Experts of a small language model.
Size: 8 layers, 61.1M parameters.
Experts: 16 experts in each of 8 layers, 176 SwiGLU neurons an expert, a softmax router.
Training: a variant of Muon for the experts, 10337 steps.
Below are experts of layer 2 (counted from 0) of a mixture-of-experts language model. Rows are named router (the router's row for the expert), gate (a neuron's input weights, with its number), up (a neuron's input weights, with its number), down (a neuron's output weights, with its number) and show model dimensions 0-55. Each number is 500 + 25 x the weight over its row's rms, rounded and kept within 0 to 999. Numbers have three digits each.
Before each expert's rows: a language model's description of what the expert responds to. This comes from a sample of Wikipedia text that the model never trained on.

# expert 8
What it handles: Paragraph breaks, year digits. Double line breaks after sentences, year digits like 1-922 or 1-941, comma-year citations, and name endings like Rom-ero, Noum-é-a.
router:483491521491515464479527474527517471472521528517526535463471483476520491528521518538481465524466534479521514525486521521468469466504476476534465491499514526494495477465
gate0:477494526497409452487465485526476481521462502477492445513552548469502426509496491494521496511481511481509536475524448512497478494469525519481500494499460488522523470510
up0:518514521468486507545482462492475562499496504485467526510490487491494477496460526504568508487541501500520541510503504464500566472547500496527545480494476512508520534487
down0:511516491514514514469538513479552468501500484491473521516500510464494458463483498517496461464498473491493544524450495498538481467553502488529479537480516492440468486477
gate1:504473512496503495522475458491488492525534534489497568510510486528479450510542508508516517503501498498523488506497520506505531505529447504544544496489534488530462471522
up1:501472555485486433497510490514498464512577522495516541515483474543538482480477510548477476531448514497468490547513485511499482502512523505480533466505508505541482520500
down1:449489474515534489534501515494476496498523525536420485541527471465534519527527514538473479509493534447477500487466495522496474471419482506498483492528555508477479505508
gate2:522489478496512491502542546448509463479474503534489484511506503533497486456484487498497513508450503502510531499559484497518491496501522470460516511483554489555482497543
up2:479454468494526513485481550505514468499517487509514494504488482508438505463524442445527510503503493479518526515489486513493514465523499486490509503527505487536504467429
down2:471533469486485496513520531522538494505504487476499489481480505557454468550496528527505511498486532522487502479508489476500528483552497563480532516449540557512527491466
gate3:491498528538480512545459467461494484482458496477484526492490500530504510464527514534522536516486501544505489511502495471542516509522542511502508487513535487469432507524
up3:466535477513501489505451473529477457486467459503512514510496515441521488470496504488491476459516502531484558502505505467503466466471528469505505486513502450509480491455
down3:495470449473463489505439515482522515470519505483464490461494528500503537463459447495490497491492481492504539520495528500434545545479497508496534502486515483470482489510
gate4:465488511524514488520498516448489542507482495487495524493480467512485496487498476440479481509496501499536516511471503514524480532474509509497495498493527503523501498523
up4:503447509506499544477507534506490474491540510462530507466498496500503484486492509564496523457547527522460510491558540509439499493533480539484497503462514496472499512479
down4:468518467527457500541484521427521518432489502517476538475517496530511507500453546553488482471494504458486494508508505529457492468520480503487501521433476534501511509511
gate5:529512475498483475485523505496525488541534530530458471497490518489507483516537412477479507500494480548535480487451487562496470451500494494499516500505471501490499515491
up5:527517521537485538520455502510458532531490505550476478508540517473483500481526505482503467450506542469502535502522504478498510487529543522476525464491496497467503553520
down5:503493518474491480508468475515466508523504513510521500524478450492492509456498526550509534483546520522491469492518493501488528506481538467530491483511463464502525492516
gate6:515482489473514538458505526470510527497517524492509477492470546512481471522482468540508491497529519475476468505477514498513507513484537459501486500483531485524521494543
up6:523480516559495519461509474518520505470521529523487463547504513538534476557505504548529509493512529489478461519534482534518537485498449506435556513493490466467521486542
down6:518496502466496453480504540533505479466465486467509475511529482457500506524501471515519564459492478456549507462496507478506488456469510480497519482494491470458477501473
gate7:499491468509473552545511459478456511500579492481467448504551504519467508490506481478530507455522519517558505520473540453496522526523508481492535506466475475525558510534
up7:500456501509522482429509505463507484489492485493527490480482497520481486484481477499483465491477480449540457530501444466500509490477562487469522537461531458503546493486
down7:522491505461517486565491472511519492482502437493516461487515521502505511534510503504502521486491497505508548507461519462506501527486532439491531512501514453490512478504
gate8:517464511512524467490512504518512526495508506491504460512474538499565498523432483531494506483520487523530467500509493498514537469492475501512502470512487515488524479482
up8:464529476498501490514530525455479513519478532487505549491514475530472517486534510494470495489484510506490510472507459525482475488488480524488519511522472467473496506489
down8:518540513486450520512539491528500493530523506504498519435490551507539512488513539523499542512507477533463526488511486580475498486464523483494499474488517503543481502469
gate9:494508500526516484462480531502499442462511482503450487468509494499474482507546500493464474490507437505479525499478509534514506505454515494493473486469503453529511488499
up9:509468523506507461507529514502517491494477509495503496516511552501479557500453479501463529507529490499537467502518447491465553458519472476467533495517506520453546491473
down9:469509459486513477525522473501467519544503487459453457513516519556505493453519492489445508518495534494497508481521492453481501473507481519512498492493508499483439482493
gate10:495513540501515508464501478512465488523490528533471482516474491452453501518464468490496541522461531516503476498503462468484486480480527498482546490487520463497498530486
up10:504512492516475502552476520542463511502503500485435489530473555478489456469486510468534501521474472530496524493511484462481513459551512491587516561512506488487488530502
down10:485494516519528494455480496502450503495533475487480520549522529488545498483436515495490489499530467459512469475522519538463488464508514509496489493518483514535514514534
gate11:476495515491524510469494520498440500512446504495523500495464486502523486510525493501514515523461512532495459571521480497531519517509515461527500522449475507475535473518
up11:504516521510488508500491513520488558558536503483495519489473495514520528500489525496514501459524482489467518465505515502540484469558547529508499475505490503490506443500
down11:547485508442524506505524505456493481485502459486511501456469485472548480509493476499520483487522489507532470493486524515560516475518509530529501531450468498493533493518
gate12:533525520544510490496481497527508509530521549510501494465511537470486478495521506487483480523487525464526482483517497507514436504490468499469546529563504486513556492527
up12:525500519555479512483526453493495493522495479496496495490556497497484534505505476519503503553485511471491471524493481568531512483534486448520497521485475502530473488499
down12:503478478463506543476507493525499505491491477475510483541532499504507488544485490486461454520507503531516500473488475475547452502487495544479513471507513515505494510524
gate13:526480502509508548473474522507482494464523468505464489479477521492482465442509492474478489509499523484553490527503471518483526482509510539502483451525502523513515523484
up13:466514496481462499507528524510458509517537488485535457517508506483448514501526460548496526522438492510472477504553510552482568495473480518487452498540447532527543458453
down13:520485457519536518491503497531481545481560485505480492550461528470495479514491482531504511518481524485522447479480495480512526514559497497481475509526485470494495459471
gate14:502461454550514512482511505525485455505524480496490481505486549527507479511506488489523516525477471509514516517513494500464523484488483515497479478505473478465521528487
up14:454483479526471503488480477466514436495463496471494489509514512511454453479516541510515460522535471485522509525472499519506533548513512530473469503510480429551497445503
down14:424548526502487503496545504484484508471483493508490486476488476480500503471487549481470487467488474526478510516455515493459508512515463521502502464461495501534501517494
gate15:473461524516465526487511493472511482527491474521550515520494522551473506476523516502498514518499503563480524526485459462526519512479489466488461483525485489507554534511
up15:495502505496503488499431514466455526497538560521490502497501508514511523501481521496484506487507562514489508513482500495500495500477504540454533532522455527474497479523
down15:469516502511518496498505506499496548482509492544514487495507493534499498480519480509492469526498480512505493521486505490487466509518524495531492507501540509537509502509
gate16:533499529493525533496489538498522512523478502525473498517487498508478492498513523481491501513540462486466500568481504479489507509517513511495505463475492476489520483500
up16:462506488477522490511488496508534521492524526491479504513471493484535483462499487470521455512461480481464480497471510498480496524503502495519504476501457509512552520546
down16:513508478521510518473508511492504512485491487502496496526494496505490479510505500506488546519501485491510483537560553530483508472482514467510523486480531459482492491510
gate17:491485542475476523485498458489486491468498537482515530516512505516520558477509501460453511498515512523504536549466502499495502511471527483514492510500497483571508494521
up17:461493460476487493490485504525522513505518487449491519453471485499456462475502466494489460517520491526488530494502504522475497489474510490514530489539505485486503519485
down17:483530455513528464539484484497473439536527524516475499454459475447460527481484516504566518502520509514548523532519500508388483480486490549499519529498502494521531489513
gate18:494539492548490490467525555472480442503488510470490486491526470561553514495488541528498513486468471492494519494460517457518492509495513472512503518512526505522499524475
up18:510489438490538522511517511483524467472470531470460475536507456525533493506513515502532487490511506517541530450463494517512518469469538523495487495491482516514490456487
down18:495540530475522474499513523477504534491484502525490503551525506559511504509474479518477507496496494458539440520523512542492491489461508485502499550497469484549514507525
gate19:539490481520510463511487467492512507496481467485514507525501474508478508490496506504518488500512504507522538486480440509498464489489495468529524546507495530517495518553
up19:509498497486485488517496474473451526556521498494477464497505506499522486506501490487456470446474546483502523490505568511491501485517475479520535477486537499472513534452
down19:521565508515503463487460504473538516481487495474494520500498474474499469501504494509472503497486471498495471498516553488481511466465517489501500509479507510488515503514
gate20:495512510436476443475483470534489461520509510507448545489522505480452494525492519495487516489511485446531456499553445505488511517527487532453544472482496488538510490488
up20:559517518498510529498528512503464509504501489469513463510504471492459484515436495455527537521479480520504501475526508489475477481519474462521512519529554510453484510544
down20:497483490459529475502459463442492534522527482526516476530533538492535452502475524500506526559532514467538509509471502468478489510515461565479508501507489522483509490511
gate21:514536487482518549483461458534560487505542522459465492471534504473504501506530484497489479509490480476526471546494468527557528529500480504530489505484486489540494446482
up21:511502509486502499487521498497510477491511524494534512470507478521538473522521499483520487528494471525505472437475477502514485457517499483496521472498494541472498470482
down21:546494499470521512541512542492533492515455494499523483478485524504440479481467453538514503513477437512531503492498513471510496528516494518472493519511511471495488500502
gate22:479525498454519460508496491483468517471560505523530528477494500486483484487517541527512487476528493537515489516465516515517487485491486493516493533516504484516517472482
up22:534480511483494462476512502471519395479474461524530526545494455543508488500476484469524492507491519530496471532524513518499557519519500501466483507494501526497526507501
down22:487492546484543468519510482514523463451476498491487451469495465509515476499496514529480541476505524494489488474518505481497502551505543519554564498518505529487531491508
gate23:472494538578503514522469473498512529480472483491513525498523520511514487531471513490466507526497523510504515524476479498475510517519533482463515537470527519505479472525
up23:466520525515505513547513477488486513502514505481534474488472457536475507528500497504486522436508454497484476501498499518503508512509498529511504452524480515505520485470
down23:484523518505531495458485560506513502480517526500484508461478574503451494469511531555496517481484483494457533536489526499496495533474529448488487437515541550479526527467
gate24:528530489523515466513521498488509472475508512452519545502487519441488480446488490497472481530507500498531534521510477486463514473473495524505492519469497508532504498513
up24:499517519532528512462518514501501512517447475477499522470485464514448453445517474478495544531461447522466509501508530476523497517502520511465493527520520522532490439527
down24:489460459524515528506500534505487499520467421498537480477471518485528543432500522457530505499481463490483494539513488475490467468514473491488504493535454483524489504494
gate25:471487541502525527530497487498491496495502502498529477472514494514497570520544490499463512476511499499521507569492535486566496528508487475484489546529479501482532472488
up25:501483524491508520484470524483488520525469544453533480502519512503523491500505448485515514465464481532470483510511501513498476481526499467458490512511499546540507465487
down25:512491498511507481544498474437546525476500472512528495483505516446534553463463506537437516463494440523484461529533485441458519497493511495504474518488523461469511454495
gate26:506463498532484477469556464462487468517482492499555465500509455528496510483498474519544478515493486497526524475509506525509466488500491521479501507471453468534512488528
up26:498537505523490505472519514560447549515538532496541537479507491500458553520484511489508520486522508500509457495542489491525515478497532468494504431485474539481506498490
down26:521473482487491522500465465501499515535479435497493463567541558455523509497469517499501492485521478449483515551461456491454509493525486495525512472501451493498512476457
gate27:501476521466458520506484528510497510482530504450487477485482495440505497536517512495458495468485500459513518495485494581512525502483495491499530521475535516524492522495
up27:521497490489495482464487550446479535477502507468502470477470480486513506526520464506495499507463522518524475521507512520512484500482478501493480504564552515494519500532
down27:501492498538493507509506515464487476509533524519555511471515502449494528501494474488483447462509510487542532478484482526459510445524485499511511514464472511526520501455
gate28:500480492511534542476496501506465532499486515495537500509498506537488502468534490546480504535532486495491501518493529507520512522485518474536494478457536487505499444496
up28:526513497488483472469452495502492507437506526499471513479493477514496477467550531515520509559517464468469520520511483496534525485467479482486491540507527495480491518536
down28:486475470503460521498509472468548472506514496528494472501494505529530479480532530500479489528513543482505499481442474510508468475501524504464511489491468519495497505540
gate29:483526493484527463540494553564527490483502505466519490493476482516492539509481474536467524512484487525450508509448491506505512502500513509499489545525466488477459480501
up29:539495530479513480483498518497511438476488503522479520483539504491534517537538468490513495547511432494483496491485548476518485522502507514515499496572518553495538533481
down29:457512507559480513456506488520521495508521522476470542507513491514499497499486556507464496500430484541520502505491493457495451535532482511553562461468479490486519497486
gate30:512518534508505506516477455481535501509527469513496500497469485534475547477511483481462483488487473508465478535487502513486500489520498535470525469476514514502540488501
up30:512499518525550514501489508483477484516480482510501486504484518494520497506480489465473464537532458513525460518488503454518508489504498490508496545487514514500485484503
down30:520528478491552515482480483476493473511524519511471524521511531541511517529483540508536495504500471481527483465499528493499521476479456526475520476495492502472510464486
gate31:559492486491469416476529498518496527484498510514509525537452490504480530466528514543512487536504510498469476519461476535490513510523516468514526461473472477483425535531
up31:476473490506482520451485506500487540500524532527472458454482535504519509492483508516449475456437483426481513534460480447509515527516524517488503468437482490470494515475
down31:484524460502480476497484536492478519482465488466525472468471502499499480464500486512508501487509513504503448496520484475474530538544523478526477531490498473491491546491
gate32:486542468476518532516493533451504487483491506493479506489493497470558526487473517487470484459543467526522470551477487519546507498532506511468502527482525447499498540546
up32:461447513535534485502510554505512453509491506525500531527553527474497518495513509460567511531494501505505517494505477482500474511493506470520510498516467549522503516497
down32:460450511474515538496499495490482538519507475514497520559491490499503439480561542498531523514480517498485490528494490491485508519492525473489498497504467498492490486486
gate33:489522527520560472479476484515479471533476490474526488535473496513515552487489490528539477495512515506546522517514491482492449473443464507512486513484463472513525465523
up33:478492528527492523479507535527519525507484467482481511483453527515540456491484518477490513512501501478475527500491529471483495526467536467494490488494506470481502495501
down33:485491521470521490507466500491521473500526500495478455481465492506522440531533510521517474529486488506511522502505482473464520473509489484493462479498512510546516490489
gate34:510456491557513534523555480501476495491452510449516484506489508506497505517491449499502513564503445538482472493488498446529466499498490494500472480508490492477484475473
up34:530546471523542506469479471528518500516512501561491492514520478496505481538514497493485497494536505484516558480491497510502486547514501531482510473512501505514489482514
down34:491486541492539494554504498510511483477499482484504497494488561548489487513505513477496503507486506516448519502535516537533485526532511493519518444513462481530513497471
gate35:478493524480481557499536474481494485493478468449496506470504494503513533479486495496500500462520497473521498550519529482499520505526497447544469503501483482511538513478
up35:458506545457456524483478489513516539464496514521531531506532463524482533504473521493505548549526531505477504511530442501495531476516482492512506515477486549542501517512
down35:492470451510497469505502505496513512493507518504528515457487543481520532481514473473491490497506521490501536550504485497472497520530487488443477516522528518518485511513
gate36:479527555514494488483519496526511517516467524492524528510510523469470472524502520532481462464504461484508489515497490465532492542509542471508505515522433509524499472469
up36:487479488465492514507479465498505509548502522489520454486480496510501447539502544502462529535499515530519472488532487529465527505449502466500529449520496540490498533493
down36:463477472518510489481463481496512512500464520458509479487496470484494538505492543500517480493482460488488491495481497487512503511497526527525503478472521500504521485454
gate37:450453525511496521470522492466476494501507499500525438498540480552470502524484430517488494515518493456483525515491503520485499497509535489476513523469464514517489526484
up37:470503499511531478541513469478513504517522521484480463507486491513495531475510481456516528480479522483533486484530477502497488518510477485499488522543437476535491487497
down37:558534507523482473500497514512503553514488526498477488535526469457516542562480503513469480517490506475505511493506491508489492460511540518535506501505487462474506499498
gate38:502473542515492481512527526474516516481509462514475487465505531515509524455499516523498486495487477538519541545470525485519499500539463511495490510499517504536505518536
up38:509490467528502477534477536492519565500521508504494488525535458467525500496488499532539531502536509523526534481503515484487488538491505527578480470470491531451536509502
down38:481470476497522500515526494533528543533504546487479475475495505520502509498441568468484504481494521487468513526477481471532552500558511516498477528557470489527504493485
gate39:509483512552474468540497514552493517472488509468512511530472506489492497535520495536531531423493502493486460523523497500474520543476517532490459498494497467477503513506
up39:502476500543485483474466499518546470499511527489474569491477522459489534499489504479513503499511481495499504487528488475545505493512489496522492523474493503499462507489
down39:532532460493519465495477462521473510517493539486497469486502542485501519457501499481481505511530541499489480516502493512496488475484509504491505484529465498520507521462
gate40:510468506527450455521531513489511555516443504514489504515465477532532506528504501522505535483490520532498473475466480524539506535501427501465489503503485490476476524501
up40:485499536487474475499506480517534478505497522530495450488507492532471514506529480497560470539476529446510501493546507487522559497503489503487547499511500481473506526512
down40:482517525523482536509509481540459488548508515531544485494486489497473462532485456485481512501460516493516489477486500447440509509531521504487511538456502490537530531484
gate41:501537505485492469499529511517486517497485495495521472491499518494484511456520518537484531479515508482542465525460533527482491495554527490494573517512486462506493487499
up41:498493478458482440496497482508480493508501525539517441492520485467559473489537485554530506503504510447522512536503544504523544496530505503503526493515497528463464458464
down41:514481535503482492511544485518499513475497476502503486444513548540509552526500513503453516471503476493458438551505523519483468525537502467470531492488525488485511485468
gate42:507510534540507508480499483522544528495517482479524457514541495438494535494499445516523487491532457489454529471478509456526480499470487509510533536451522519516515460509
up42:474514468485491540504490490548517519500541501506498498552521479538510459506528520484459508488510446493502504515535493527501546513491468482487513495493492490490486503480
down42:488467497497433504523490516475447486521512491505478496562531564513531492488463499507522489525513502479509495503505508499469503542471519526465478541477448517506540542506
gate43:506470509504507479516473499547479506530504533509516540528515506512477467518464517503531500516541470553550514519472467462547481510473498531506528491466529471516524482470
up43:493525469458480509480487477496488494463519505504504531505508542455509498525512509492490470481537513512535507479497544457498495501497500550539486502495519514481469530524
down43:486504535484473508525499543502533549492488488506491477535504479509520505481503494519495454485505502465498511475532534502505470504490468518500501543445496548494516530473
gate44:504477522474508469526512534548506546495568495502510499484498506536521512489496528492493482480510494478509534518490529554513500512540544479507530491486508491513468524506
up44:492452474480539533467445481520500539519530508502472498505479472454499462478485472463491508511493518494515537459505498472484463488508472484513530508504520558483498487501
down44:509498482500498495470441536505498521534545514505477515501520521535541504474514520486482500508484509495477512557506507564488477481490491521492508519487549492529458498537
gate45:575525466517534512499439491512492461483468460520548519487484521507484514485445498533491528529487474466489473492468499472477480483526497482526504565473517475492476472484
up45:536489500510480493479541525481521486469495504519522503490473477511480564478488550512513497478487502507490489474482499498473460518497526520516445502516529533471498491525
down45:473524523529448517519455472503526508540506486518472515445494489507474526550509549537458528447508517518486516486488465528470498527503509493535499455466473529469480527496
gate46:498469510539459495512517480456505498500522473503462477540549443528507529478518476485517472479545457548492486525541493501507441487496529451483533465462467535504473481464
up46:516523466538502480519514505541475493492494530481487457531517497523522487561448521521471486490539488515492493501495514506470466516461494484478503481469483501450442507504
down46:511535461506529548465506540494506513499512518472523480498528471511519502501467477500509490477519491482543504548497517522478494516516496494545549489538462531509492524517
gate47:459551527489459465520488478491526490519466485508491501492459485552517498507473464481495507498510506531483497455464414451452513500501494481467477420498453479558501453504
up47:494481492526494494472503473469543496491513505480488520521500495490505493457520487519518506524470478476484480513525477535514495536500495520525532499505498524490446495514
down47:513464504522507511485527486488504491545456472536510492474447511510512488540493486499490493496441511486460517516539496558519490492493465492462526511467521482538426442481
gate48:505510554556511486497462515506496519529536516512521482501487532486529525528510510522511537469504511464485471495479505520532487498483512499499525472469497489507518475495
up48:486486489508517504503533533499549484494510510445508501474555474530560569485440512489523530513467500477487525526509482502506515502512485506504495481498526497499521517478
down48:485495511473459523506523488488512537446526456501523528486496494513509495493464460457569537494488499510524510494515497485493519494546487477514475502519505497455496528527
gate49:487479511448452494525501453494513531511477458520525488500509509519503549489465474508491502537476502516485532536502508478538517474457534491421506500509501487504527441537
up49:552511495492506516497502527525515483541476523469499500503494517477510511485487517476509450495516515512487526441489487479496491533497495503485492522467494521473495510499
down49:497510547542539504503482510488513462472515491530508538488480521512559443498524472491542479500467470472487494488525485511507489506504522497553466520499527506515478469483
gate50:488470512474497521524473492500499542555474504490495529497517464495529509447517496474504493497485488507523525520522487455477478478472539511484477481477491482545494496546
up50:551519496508524511502512504509457510502449533507485518527554514513468520499522460538545500474464473498487446478458490508466483558503500478477480518528475513484491485501
down50:501449519486513523480434494506468502496483476517522545483560504450507486510511484497520530512467510472496487487464468521516531541533455507510464511510467523494508504482
gate51:492512519496490484535533492495496467500481520484544549490529500500468526484474486554500475491479481468503493492457495510495518514500475500535459463505519510476464485507
up51:491485539495530501476501487529520491541500508506494492546483506520501502520480507483510479543516539544517497503518530471530473518496537544438483478508525522507486472531
down51:492516513520512523538501494487512517498468501464508454531489484502511482500504504500527460523505485474533503469471487486503488526532507506462485545510443525491551487487
gate52:504543494510452520508564482496503506487482515513520474543519513462468468510528489528484500479478496500457490489520467514472497513534516520519521497440517477500497498480
up52:513494495472501523496503510534524512503477481517502471510484562493439499504536488496514487509517506501498451489500502517504478510490509490483486526481487476473502478516
down52:497506502506533540482477496482490493510484499503484491525460511544504532502530489524496529510514484487489497519506468468472452426520487511463495474502525500514488496469
gate53:500454488494544504493534503498520462533530463488496482503492459460497545540534503488481478565477509522492485491510512495512439523473469496460505467504515511509531527530
up53:490516502482498478448484497494498480522487509507540453556498483519522507517479526509496513472470490514527518493502484490504507516541518537487492547530522499500486507515
down53:464478516498521491526498483466551537514485510465490516475464471517527493489508512468465490509500529531540515445522481471504532517473503498480498453503524482565471495501
gate54:488510476521513516432510481481475494486511574490552543491503524534529492509492481497496502467520495520524564486524495472537501529490482530542494533476504475490488529534
up54:521503492584538520482461501534477509491496539494519512525453520469474507498514520526529484524441482511526512497522498453490488479494509514483514515487500513515510508471
down54:500510509513527519524509488519497540493514473496495481524490476499501477476532504515516506473477499506475525498465509506446498498547529490517515491487521432520481457472
gate55:539504501473455527540476491488454512519537450502508491493506506474486477461512474441497491480521486536523536531493529509502444511470484457484506509466506508526524531495
up55:471517545501506540475530552517486460480503485480498506482537481519480516504504498509464530541495482539477501510550493510498483504524517538484513451520480547514456520493
down55:496491533443537528499529511469518440512503513512502528524499461560495514506514464522513542506493487483512470491505475489497501462511468468488508505538483515541481486491
gate56:522465506493499432492504505514516439533514469543503477497467564520479502519494479484539497481513512510489524506491507476497539504488502479492533462495471501481484524470
up56:490489497543467564487500459481485524459483488498466543480515501501476529491556477517476490494541529509504500500509523507540501528466472464527467493496500552550528442512
down56:485473487542448474546466518494441517472509512505537544485491503512502532495478489498509514492523512501488480468516436511511485471456517466487478449523522510454447499536
gate57:501506526512488487520461488512478525504512497485496495518508512479489530510504509524513520505474494537521495548478509521503480438478525537461501539478512497519479557473
up57:452491500524517491457535527518445522499492519492493478523498522501526519499512484484525494490549506499515551541504518462505505518506499472529458499485519508475507475511
down57:518498490463520529488510489488493539506494494482496432531520509536488515502480531535502501448476480522461550558478482447516518518531505529514513493506499490517481515458
gate58:514493523530476486504490488532537506487460457501472466492465570551523522503496481480499515532488480520491518508512477456489509511499522507479520494514487509476483538523
up58:534486453516444456533509500482480520525537526494465509490482468529488536510501486481531496487507491556509457518459497468517483475465513499491507500508495552478471496465
down58:562494479504453486546546528507523480449488499470503483516462494474463518489503523486479508475516493490474502495542513481551476510480509499519487438509485493486494477498
gate59:459483495483442549509492528512521522470459492501476486453492507481481468463485536540509521537501444488483457483526519501488501502526539558528486508492470537496477523468
up59:527493504482514537511457466513498483473511490472490505501488493515512511500518471474510487479484520492508509498568545512480486496521462496487481462465504539511531448540
down59:473495464487507479526512508500468504448521511469517490480492473446532506474485520497463483490493478498473496497472562477498508504490506469517496466500475527527493457501
gate60:547490526492535505442519471478504496479515502503500513539531506494538476514546510489526477527536491545564545549545523482463520535492493516542546497456479498495554511516
up60:488529492482486528519475505490506470501505566480495486480544535508519472476515538482480530538476515541506493530528469491460520506480498507487530488491468488504517494540
down60:484494506468540487481519475515501506490503520482476519494530533449550488484494485496493527484503479505484455481514520491483454512521492465514512479519502507531469489525
gate61:516459516502494510493505534503465484439495503444496525488535468515493547462484496467531496492505485495522499495465493483521480505517494518539493463501461504528501549541
up61:483529435534509496416504481506508469530490486501500466515493484502528497488499538499498459480502486474480487479489488493465531481443495508529489461467486479467507475524
down61:524476537528505527486471519510512484510511477505501480517474534519490552502476491492466480553522479543489446528496503436484518537502506482505498525521520536521508525552
gate62:521502502484473509486482511518474514508476500474509482518492512491498480542510505533449486514515526511484500554488490515505463517542497503511506491498523476495525470537
up62:482510508549490491534584453479493505511495495529469507495564511493481457490503465507514500503523517513472538509473501523485506507510531563580578496532520487509510521496
down62:473529524504476502532533475469506497501490475556507510488480529483497518459521538519520529535501464494464450476505501508471520480542504486502479495495490524540504547458
gate63:516506524551506487492513524517512497481482487510470491491432483426487435511511466487503544434544513466498482480516494531513504549458496503469530489466500552484476524491
up63:512475490492493479473533502491489540492534503493486517502524497497494517486529492506514518535476465497553512467530485495501492481560475516472490461497476504511494492500
down63:473541477485480565483488501528520514472482471479500510550487484472487444440483532487511533475505468478452496529486496440501487481480527506449473499506477508517498500477
gate64:491477487503538511495497495487525535537500480486499486494508506486469476485446507516499501506450488503453532505509518492490481498526512525469509475486483478511487513476
up64:491482527483479493497498506523516484490498521497542514468470517489528509463557522518478515484496487498476488502535487506486469463550499479504542461473507540495539498500
down64:528481503522458508495513530562521516485562491499528524433495496502516479555497465507474486489466551464491506519503513520497496512475493452515482509481507517478513500466
gate65:524474485479525467476511528494507432505500479485451528473510494506540461513474502512492498498471509539459475514517537528511461506535547510521492510532497471477530479528
up65:519506531454484509451504574493472484475481443468525479490521508484503568500546500514476489458486474515489514507511491494493529497506536528505492481514466515509495511479
down65:510519505522510512464521516520518493508474538528492541481486503509471477476438500476522472495506528529482497461503520505529553491466476481444500500486501507500504482493
gate66:508530526461515512487518498502493513522468516488460519492462514490519512527510504482505521478505437503512529506487509488473512512471507492537502503482494480487527513519
up66:494523523509489528511511507488456471490500509504483534462544543494463522459472455518508532504517448503532480518510505491482509477508449477480530531462486509512481486521
down66:478502453494505490545542473493472494487521537483493501497487475482516455477496469486514511524529500529532485543510481529486515496465454514497483495465494454492467509416
gate67:522543506508533490479478497490508523483605512443519512518471541525537435484510481481552503484497520528470528483494496480497511508535514496499459501435491471509486504437
up67:469488468501513474513506492493503491506545471491509514515513535480440484496487472480526520524481526487498486495482476446489494506489476518520471496504523539504515533513
down67:486532491508500482463511515491505524496489522515510526492482459473514448513555501541460516514498483476542492483464520476490514508495439488516519518506474490520482528522
gate68:525516487531459488461484482508489518518501511523510485481517546454509496518508527491439494520485492491497498492524502554485482513553510503472496473539513492528462508525
up68:508500535491542516473495528527484504479458488427531486541547505476508547457539513502498512461462479460527471514440498527501538492473486456496518498496504485515460464486
down68:500507467528468506432515471507512509480500531502535532488489504495488542510544534515517542509498496507496481533470481488511522482554496477508499495500488512490491486489
gate69:452467470535453475536458543489450487489508494526500509504512486543507485491495508486479536475500515512500537520495488554497548497485547513500523528491526474548527491541
up69:532492510513492479511464546541496499466465501550470540478486520484455506548483492510477511466471490526495500476509527484488484462477530491534512459476524500489510492482
down69:486544504482515478523530513489528469493452494563484503475518510477511486498525519522505523478468474478520500520517508470505531499520535490496497476493541521487507519466
gate70:484479525480500516443510525442537492501487541486450490506540531478510460505511491498476498493518541542490457462494501475487520501500544488509478494501521475511443508462
up70:489525482488494500498500463481524495483479508550495516518516478525535504472469499484463492459462512469508516475508499478497496507512539467489468503510514512485495498472
down70:488502511492480542520523479510492488504504572472463533514538512525497484496478504436513479525520485469473513499523478485538468536458497499500492476471500506518493482492
gate71:497504520478512513514489554480467483495492531482482534516508492497451475491524463443523479517518529490472517533527518523528536492514514509456506501536485475529501491505
up71:496445524462515533492514515463527513480542548499522472511495525533465495484467477542555509535525531498506506517517495476524562543484489525442558541486535517500480501465
down71:533474480479483514521519459478505488533482519488521515497512498501521496501485523503526506499511473475474525493552570462483463522506473532509523465520491511542537494472
gate72:503480465522537551484482480472502466547522485499481444516485514480512467505523532493509518496511486505472519491502512514498512468492490502524530505530501468492481507511
up72:536500539503509466510502504539490497533504533515492492515527498506505497516496542516532488504495511519471507513513513462524460544504478480516508497482449499504519490509
down72:500494487489495443500507472540477488454513535519527498539481497478468459487517510515487509458475512508492458465497492465523524518456462493548508496518473473500478475486
gate73:502524537515556529515519481506493492503549507506469492493477486442480537505513523520516491501485452540488475493519502466543548505489526480497543492522466529492503495547
up73:499527491506468492551497541497479513515507508491515499520519509481540461477451428477464502470502470493508477509462501490477511434517494506454523511470466509502516505524
down73:447525537538483458505483515496529494521497466542478460504481466501502489499519468509506480490482472555526516515526542496497487489488539473511505500461448471495470536508
gate74:507508527489536461492503511475487508478472513438520540512515521454467528494531531491480501481496500524484501501492502508515470536504545500486528534465464510506463451483
up74:491487504534484533519510490492522464496499504500447488509473496547514505535562517522525500499465508478495446485548496556478470491507546469493479528478499515515509493497
down74:552503519491545513477460472497519461490509443505450484514527479507489515522483483471488463495501500495506477523536480539480516505487534477515541520481528499481481478502
gate75:499475523497503562496484486501495502438517464491462504534499485506498525507505500505520512531488503523480564548455517526494512507493505454504540505545493479492476540507
up75:492483482530496495514511487473487480505462465516456503492472495536516496506546496504523509525486496491521551488494509494484551467504443440514535479519514455479536500516
down75:501497522545498493499510484522457506495499521526572510498463499513479494517550503501480481497510483507485515474481524486502508474492486519505503543529525539472486521520